config = dict(
    num_hidden_layers=9,
    hidden_size=192,
    n_experts=128,
    experts_per_token=4,
    d_expert=96,
    d_shared_expert=0,
    hidden_act='tanh_gelu',
    moe_layers=[1, 2, 3, 4, 5, 6, 7, 8],
    router_score='softmax',
    normalize_top_k=True,
    routed_scale=2.0,
    balance_loss=0.0158,
    balance_bias=False,
    n_groups=4,
    groups_per_token=1,
    init_std_router=0.0303,
    lr_router=0.00154,
    num_attention_heads=2,
    num_key_value_heads=2,
    head_dim=96,
    vocab_size=16384,
    norm='layernorm',
    norm_place='pre',
    norm_eps=1e-05,
    positions='rope',
    rope_theta=50300.0,
    rope_fraction=0.5,
    qk_norm=False,
    attn_scale=0.102,
    tie_word_embeddings=False,
    parallel_block=True,
    init='uniform',
    init_std_qkv=0.0376,
    init_std_o=0.0376,
    init_std_up=0.0376,
    init_std_down=0.0,
    optimizer='muon_variant',
    learning_rate=0.00669,
    lr_mult_qkv=0.4,
    lr_mult_o=3.0,
    lr_mult_down=2.0,
    beta1=0.95,
    lr_head=0.00745,
    max_grad_norm=1.0,
    warmup_steps=200,
    schedule='wsd',
    decay_fraction=0.593,
    decay_shape='cos',
    final_lr_fraction=0.02,
    batch_tokens=32768,
    max_seq_len=1024,
    doc_mask=False,
    train_tokens=274600000,
    max_steps=8381,
    dataset='wikipedia_en',
)
Below are experts of layer 6 (counted from 0) of a mixture-of-experts language model. Rows are named router (the router's row for the expert), up (a neuron's input weights, with its number), down (a neuron's output weights, with its number) and show model dimensions 0-191. Each number is 500 + 25 x the weight over its row's rms, rounded and kept within 0 to 999. Numbers have three digits each.
Before each expert's rows: "gets" lists some tokens that make up at least twice as much of what it gets as of all text; "raises" lists some tokens whose logits its average output raises strongly, later layers aside. This comes from a sample of Wikipedia text that the model never trained on. Tokens count by the router's weight.

# expert 24
gets: " (", " ", "(", "1", "/", " ["
raises: "V", "Note", "M", "H", "per", "with"
router:518544510538521496533498483524479502474501520524523495446527498537513523544517472521479525519491530489510525497487504465504504472535512508494491495489475532507523468494448514489511488490463495432545498490490487508515478492516522502470511498505465554476537478487520508471552464494482500453501525501471472497489509511496492501535431546469475477527469512502550517501499504503482449508516468548496522468519504509448524486496468497527542482493506482504512464477480481514489535501474465495508506472509550532520538507527496527443525529461507448509517531490501459503487518460483503506
up0:500494504447523499512534478503495514441504488447477525537500511517532539507525496502495500469517459487529551472549485532501487490510463517556486529512527479507483490477490495478503554424498493512458494474472501509509503506500512533479508440485509509525470495513493521489500492483476463494502499518506494562475519531533442510478517487455512496482510499541556492522439488500523517513522459477518503503490432497531483527553538502502494462499503516483507476500516484509544493501493506556510492524514484511493484555488466513494473534521519482507499512481469498474486495477516502506
down0:526501528472497528491496510472475510428511501518500481509515541508542479471527512488505483513471499501500468544463494490513497464482530490462460504516531482509485495513524513525487478519459517456505515514498537543517475501494544488499529530479441507545521490498472512436438472496499478524496487470494493482487508499492486523508519490483529446494535503454454507489506489478465485509501503474532532484478512459514498474504460517521486503494512542541489507516475516536490476521475500513527499517458495539494508481501489544544530526451543492484476557495503511480486513452499543543

# expert 79
gets: "1", "5", "0", "7", "3", "6"
raises: "2", "0", "1", "3", "5", "4"
router:469529496523536482506506544529468489459526509538512458506514474523495495526534495508463520493469517457495505530503503509519495531495511504454506489506545489535521486482479552524527487528493482482487468494485523521480526479473453481466482521509466550484533479483502481545512471482503473506467542484536459479534442504515465505501494506457512510512516503522513485504528490478487480471502506543497521511488509537517509472490480497514542489508519541520513458483450462492501470468455521530502532503517458514554508480564472496524526485539519467501518497495480457480470540491466494503
up0:508503487486476486486481507446483511509528549548504502529470507526542471482480451502508490488553538511482501482479505541514486463509483518537499455501471455481453501533477468514466560500501464498562507502482513526492508501512530499487481506461484480518513462473472483504549559557503513525499495481503507467496505514520506502498497494517526462508475510479526483476469484495446477508469513493530484456507467446525474535477485531538477522498510522485489508544508475482543533540516517514497528517485487498463473512504566501486483528493490512507516537485472505506494474503487472514
down0:454504483501508496493497466481493463497532553509505531484480472526503538529480496515468487468511525486471501524491524490477510449513464501550509488505498489480544496517524499514550510502455492487485473447551510515509493464471499461511470470523489495479479492492456530510518497493504467494496484471506529498553486526523503525478528505518524461502481512485463496523493503488465464515500500546542490516473488457538453521474523495471527444508515511512495505525527529546482514525478528541511548535529494469472479449491501518482502473482487516484502520485491473483458522507563482549

# expert 125
gets: " \"", "-", " un", " (", " '", " “"
raises: "H", "The", "A", "F", "S", "G"
router:513493441529513488514483475530494520534501487505467494464527496542480494451491466520510532487476511487490490467466531510475471505505524547520502499490508544483513514519474536523442490491539509486509513497517526529460484524475501502482512491515499537471538508507538452510495453486504522486481512474520456471458501466551488488479486510520511501516481545523564511514506509479522506519481484511529488456465499493476526467466480474536540515484441550482522476467500466486498546477477483541514489496516507484522529495536489487481501514465520484527508526450510470512474491461471504468
up0:490475478492483508496539489497491522531533530489505479492515513482417508515544484540511484510530506509498463541521470535509516513488497516476521463475477502530479492511464505521530509477489512526502498462519508507529506448527511511517515498518497484448522504478450473464504531459557507479536467468524539469489484515504499500456471480502517563497499494468529545524479536498516497510481458469461490496500465513531492497537528458477519460470510504492497465532464549505492468556481514486523479503497546479542505495482511527517464462476481486518493477464502499510509530508513508512
down0:510500482503513480471516500496531518570497519517511478499444516484482493498533484501545459520481496497486503561487467501498484496495484469488509468507508503501482487491452521457533468519459452479507494559491532522470522514470546470504520500515501500499482481492517473502440488507482476501506459506518508481510492534518525495509516524535525509490507533495508497479509528518471478483492470458509458464481483506479520545512517482464502497502482483471497507513509478471460494486469508503549543477541511512544496491508435578524518538487544526549500466501513511495496500525558501468

# expert 91
gets: "0", "6", "2", "1", "4", "8"
raises: "rets", "1", "pp", "3"
router:499517507499526463539508498517481473480521472507528494495526483500527481502484515539477509499521523478505516476483478503518483487525503516520537528515514461496451497508475497500495501509497469474521471510479504529484497554435505487485450496553517479456496460499467474453525523467486462535473519463529477491475479488508486488540489505471546476525521523465500496486525508480464524505524510523496532492495496494486527503449543499498493511475466541492502484463453457462553517478489472523525507538550490555512486515478505495518518494539527508514530517476441466497467529492475494451
up0:500513499467468478513453497523516509501530508520498488493501482469473481450503557533482506518500436507519513505505473494546586517431479515512538462499523509517501474511518469503502504519553489502497483478498464486533503510518431478500470493458564503518506504465495488485480540480500511481493517536532481489495458513527507502483517516504498520493502488468494457519507483495520539550552489504467499494505499489514511544505484472510487507490485483464476515538492498538492479462519528506520493447515493507485534525485477515521489539519506527512533504499467513506476486473523429524
down0:515483487505462519474474457535492423513552526483482553453476505524494509519506499501479486493517508463508494503481491504515489489509511554524514493501484464499523497486517526489468508487511506491501494532504512504492524471512510528511515517497523531490525493526488543513479527469548468523497517459492488483525490515481467472555496499482484524471540551471513473507485500476482463437524501516534520485481546478477538540479496489482453485507529519493442511504513527464510504512478545499512492483461540463494532488490525520479426472470465483495491486510497512542484475484472544525

# expert 127
gets: " |", "|", ":", " /", "-", " on"
raises: " ", " —", " –", "\n"
router:531500481500528522504457466496489498501495499532498495508472545525526465517462511502495481541465545540543553472506525462506457499542510519529532465476462498520472536457481514506535474511541506483524480525492474539474493536468530495450476504519500496449530484513456475494525498504462529487547488529528505450478483472502481474474483537500492478519512529463494498464552488490496521538487471515510486461510510535483534481448465514508512532477502531497497494497448473465520506520474492517518501484514547494512485481477494485505499513446490505513465499507470477488503523489501504489
up0:460510496478516460529499486488484556469538506483516496473499489489519473536464496532478455468493476488517459510531510503462500471518463514522506475492479477542484474517508515486501501520518510507493500505478496498547493506514522499538493456534504474510485462519476524478502530527493493498472556509433496543508490500509501540472518524520526504496477539491436497555467527500490541457515531511506467495465515473538506509469510480490454547465513474500554559500474485528453526489488518514530470482474485532481509480485510499517460467480502497520518496464483515516513518526491481535
down0:483475479505473517517464496493525548487523497526519484520504461516547470518467526455479513483519496514511484521500490483518491500495451488489501480497496479515545507555493498500486500496497487570529524520522527473519482429451494525467512473490530491517514492495502545495479508547501514530463478530519473550513551456476487529470493507465511524538501433471473496473482491481465503509519568504483482502465502509499478492501503528431474505477526528498463516488517517506533528508540515508542500507512478530504520496497511497469507515483502480495513456538466495449474500491499480512

# expert 29
gets: "\n", "-", "=", " N", " (", " Alex"
raises: "N", "D", "As", "L", "B", "Q"
router:507500470513542508523532468543485492478499495484504463521519524537540487511475450483503488464487560530516490529516451511532479517516553534518512506506471514506531482505470437457495479504498471485506458499473509499492503539493533496455509486538498519486523485518498458498526480525539535500496554457513460500507472468478502489527460493524518497499496528467488506526499517501504514535472512516507515452498504508472499472453471483536505506506472492539530513484477478461508555473487444512520482496556476523534516514492506525466515540473516482501491540493477477515502494527462531497
up22:525501518508491530483519537483537459518460518561527499479497492479516509495473512503531494500504461504489509511522458515477493489491489550513495522482468491492499473495507529496548492509471563512520495460515536487484518480495513496475455471482438511508516449525514510520500495520490491543516546559518524531525467515522470503505508509491460472530516493474565531502464474478477513526514442485467529507500520483505529500522482486499485470437504525493496480517501505499541478475532482443469500537529484504500470523481525497490508489486502482508500514511500536511517556536451502544
down22:488507507474474512490496463501495486533476492509542494569513522482526521471549476513496476540543505516516554508504510540505483497534511521455516506498495518510489481512510528494445508474489533513486536469484507571495492531449528505483457506520482473495555491470487516480540482455482486455496524487510521524474465505528484495492483461533518488509496468546496495525504471475506511532522497478453468527455507537483493509497495512483441543494503531548487515470468536496463552472549559491511486478479497510509475497495479506495528485481489475502519496498473484510510479504495483510

# expert 46
gets: " J", " M", " St", " N", " Mar", " S"
raises: "os", "iana", "í", "á", "era", "ios"
router:472533464495555478508493468539511487519479452518484476491527489538533502527461472497483497529522521491509523513444479498470464470476538500500476496503523520508527471518473467489500500537473496485497492497488503509457540519447521483493483523534494509480519479498522453484508483462497545506513477464511448524450495460497520497513476538541499506493535533462500512541493504484517528539494500551533531510492499474475527484459468512491530496512487527526514482449495498471530523513475468501500470506538483518516540490511528508478504554488511481511519516523473498555470527508504554477
up0:514495501525498469433481491545521518469500510514538508518481500530536491469491483501513467504491460509456485535511483478544501531488461494490488498523509529513509512448506459478470506541526471501488535468461478484527500512516512464525487497462495494499525503521512513477550480536556470503474522468496532506504514533504478507487522494525497501459481480502516527500506519575490509492494499485482556519482476549487473502499517490469475541480453498480504499491462537526513510519495511499510479497530551555473480517507518525478474482501459489502462441521517490537487519479443481468
down0:490513510534478491454536469493515511497483494477518491525506476490511488494464510519498524486501482466477498474499439476502489508528520538512504466490543474456569506449489444484521458524503533513536517491516484495497523556500491499455475462505494538487469533493517469486510535499524544506450510469532470481498524485486528469530513507514531495508519489499513467498487508466499528510496529494509546490519491558489482473496513500473467515507504488477468514476505568521531511478522524485548464485507531528531519489507498489488448481509527523473524461522485459509482536447524494515

# expert 53
gets: " R", " Al", " B", " r", " K", " M"
raises: ".", "ies", "ak", "aff", "ames", "ory"
router:485504481523545502507493497531472496467520475503494452495475465479503523547496512513495536557493537490515523505486473506503481484476527509466469504495512508488531437485509491520502513499488485446500510487493499528484502526481494492503524477518467531495462477491521473558499495491516489491511482466487459477474462461514507474503475539505509479480506553462498480514507512488555524539498461537488508439491523480504532474475518455531532476508504532490516486476485481470470496510485538518511471532524502537519525487540534525479497560517552510441535528533474484477468532485492477490
up0:486475500480525537457424505472489504498525490471496510534461518529515496526490503531512457497514481463476484465537537494529498500502529468537481517515527483503477519528541536489501542472459517471523517473510499478485476509498454590485490530508511511477508536510456495531489506498499488472445492477491511559522508481558526496505502520510514494468523455490459456499523499526502491493484465515489515521452502519519509532463506448460486542511502500532502544486494501481508488483545533472462513488470486512491490497521495511511505512495501503517478511465533499492500524519495552501
down0:492515498493493541513473453491483515447539449478511525534502470482451475481518470491501529522505484531521561519495471509490490486507530487524517510461494515496491509528490511519486490475529516488491523519461490515515481524508541469487516534474523521538508500535496501545489512488476494497517509479487508469549521494476482526488477510499502485512517511515512500510481475475489554569531471495527505476507497447475494491461527516491502496478520512464493492522542547491486486492506492528475523521505458484492467509509525492444574489533541498514428481520497555497498461471453497476

# expert 10
gets: "\n", ".", "==", " ==", "===", " ==="
raises: "\n", "A", "1", "An", "D", "E"
router:496485527514509453520490478497476501503514508523479467487522532478476527551528497537528485493473511540486482507465493526480496467507516482444527559495508544508569540481489529481450496470491456463472474492542537485517495487526493502478452467517516538453552481498522474496536460516457506528475508491447528487477463541560502480512465498520457489479491488541508533520489491532510485480482470526517546506483487525498524502502469468515495471497479495490510502477546477505467518469474497527474522513489509477512522490485505483521489502510491476495525501541505467495505512483490515477
up22:501489520477481479503549464475546488553469559537488499514473507517497518500472496530511512486484456493488461493531501402488533483496490512500492503537525467467511520509553488505507478531467516460582517503468509540485504511499508449495485481528498521501491546505496486484484516521474502458490515489502495497510523496481478500493491473510464487485502465490514539493481525519503471507513515504533503505553494487517507500477503532516491511456494487553436510489505477496507500496525492504487498498500515498432507497485462487519519431534516510513495466520490456507495469474472544513
down22:508495518510526498502504532505493484538491521530551486532488510499516522530525499519475508488503497489492466507469496510510547471497462470500515486484514503466521528495457487496472491453552467519498481507488531510556541477502476492538475515507460480492495463490492502484547490503492544520485531446512469454515478519503538466459479505478522468513500507489507532508504522522498520550473538521514515498507482521497473485549567501552501483515521517474525496447502505526490471483487501494510506544497500556485451485510509466446496491505467546501546559528523477493495471486465491494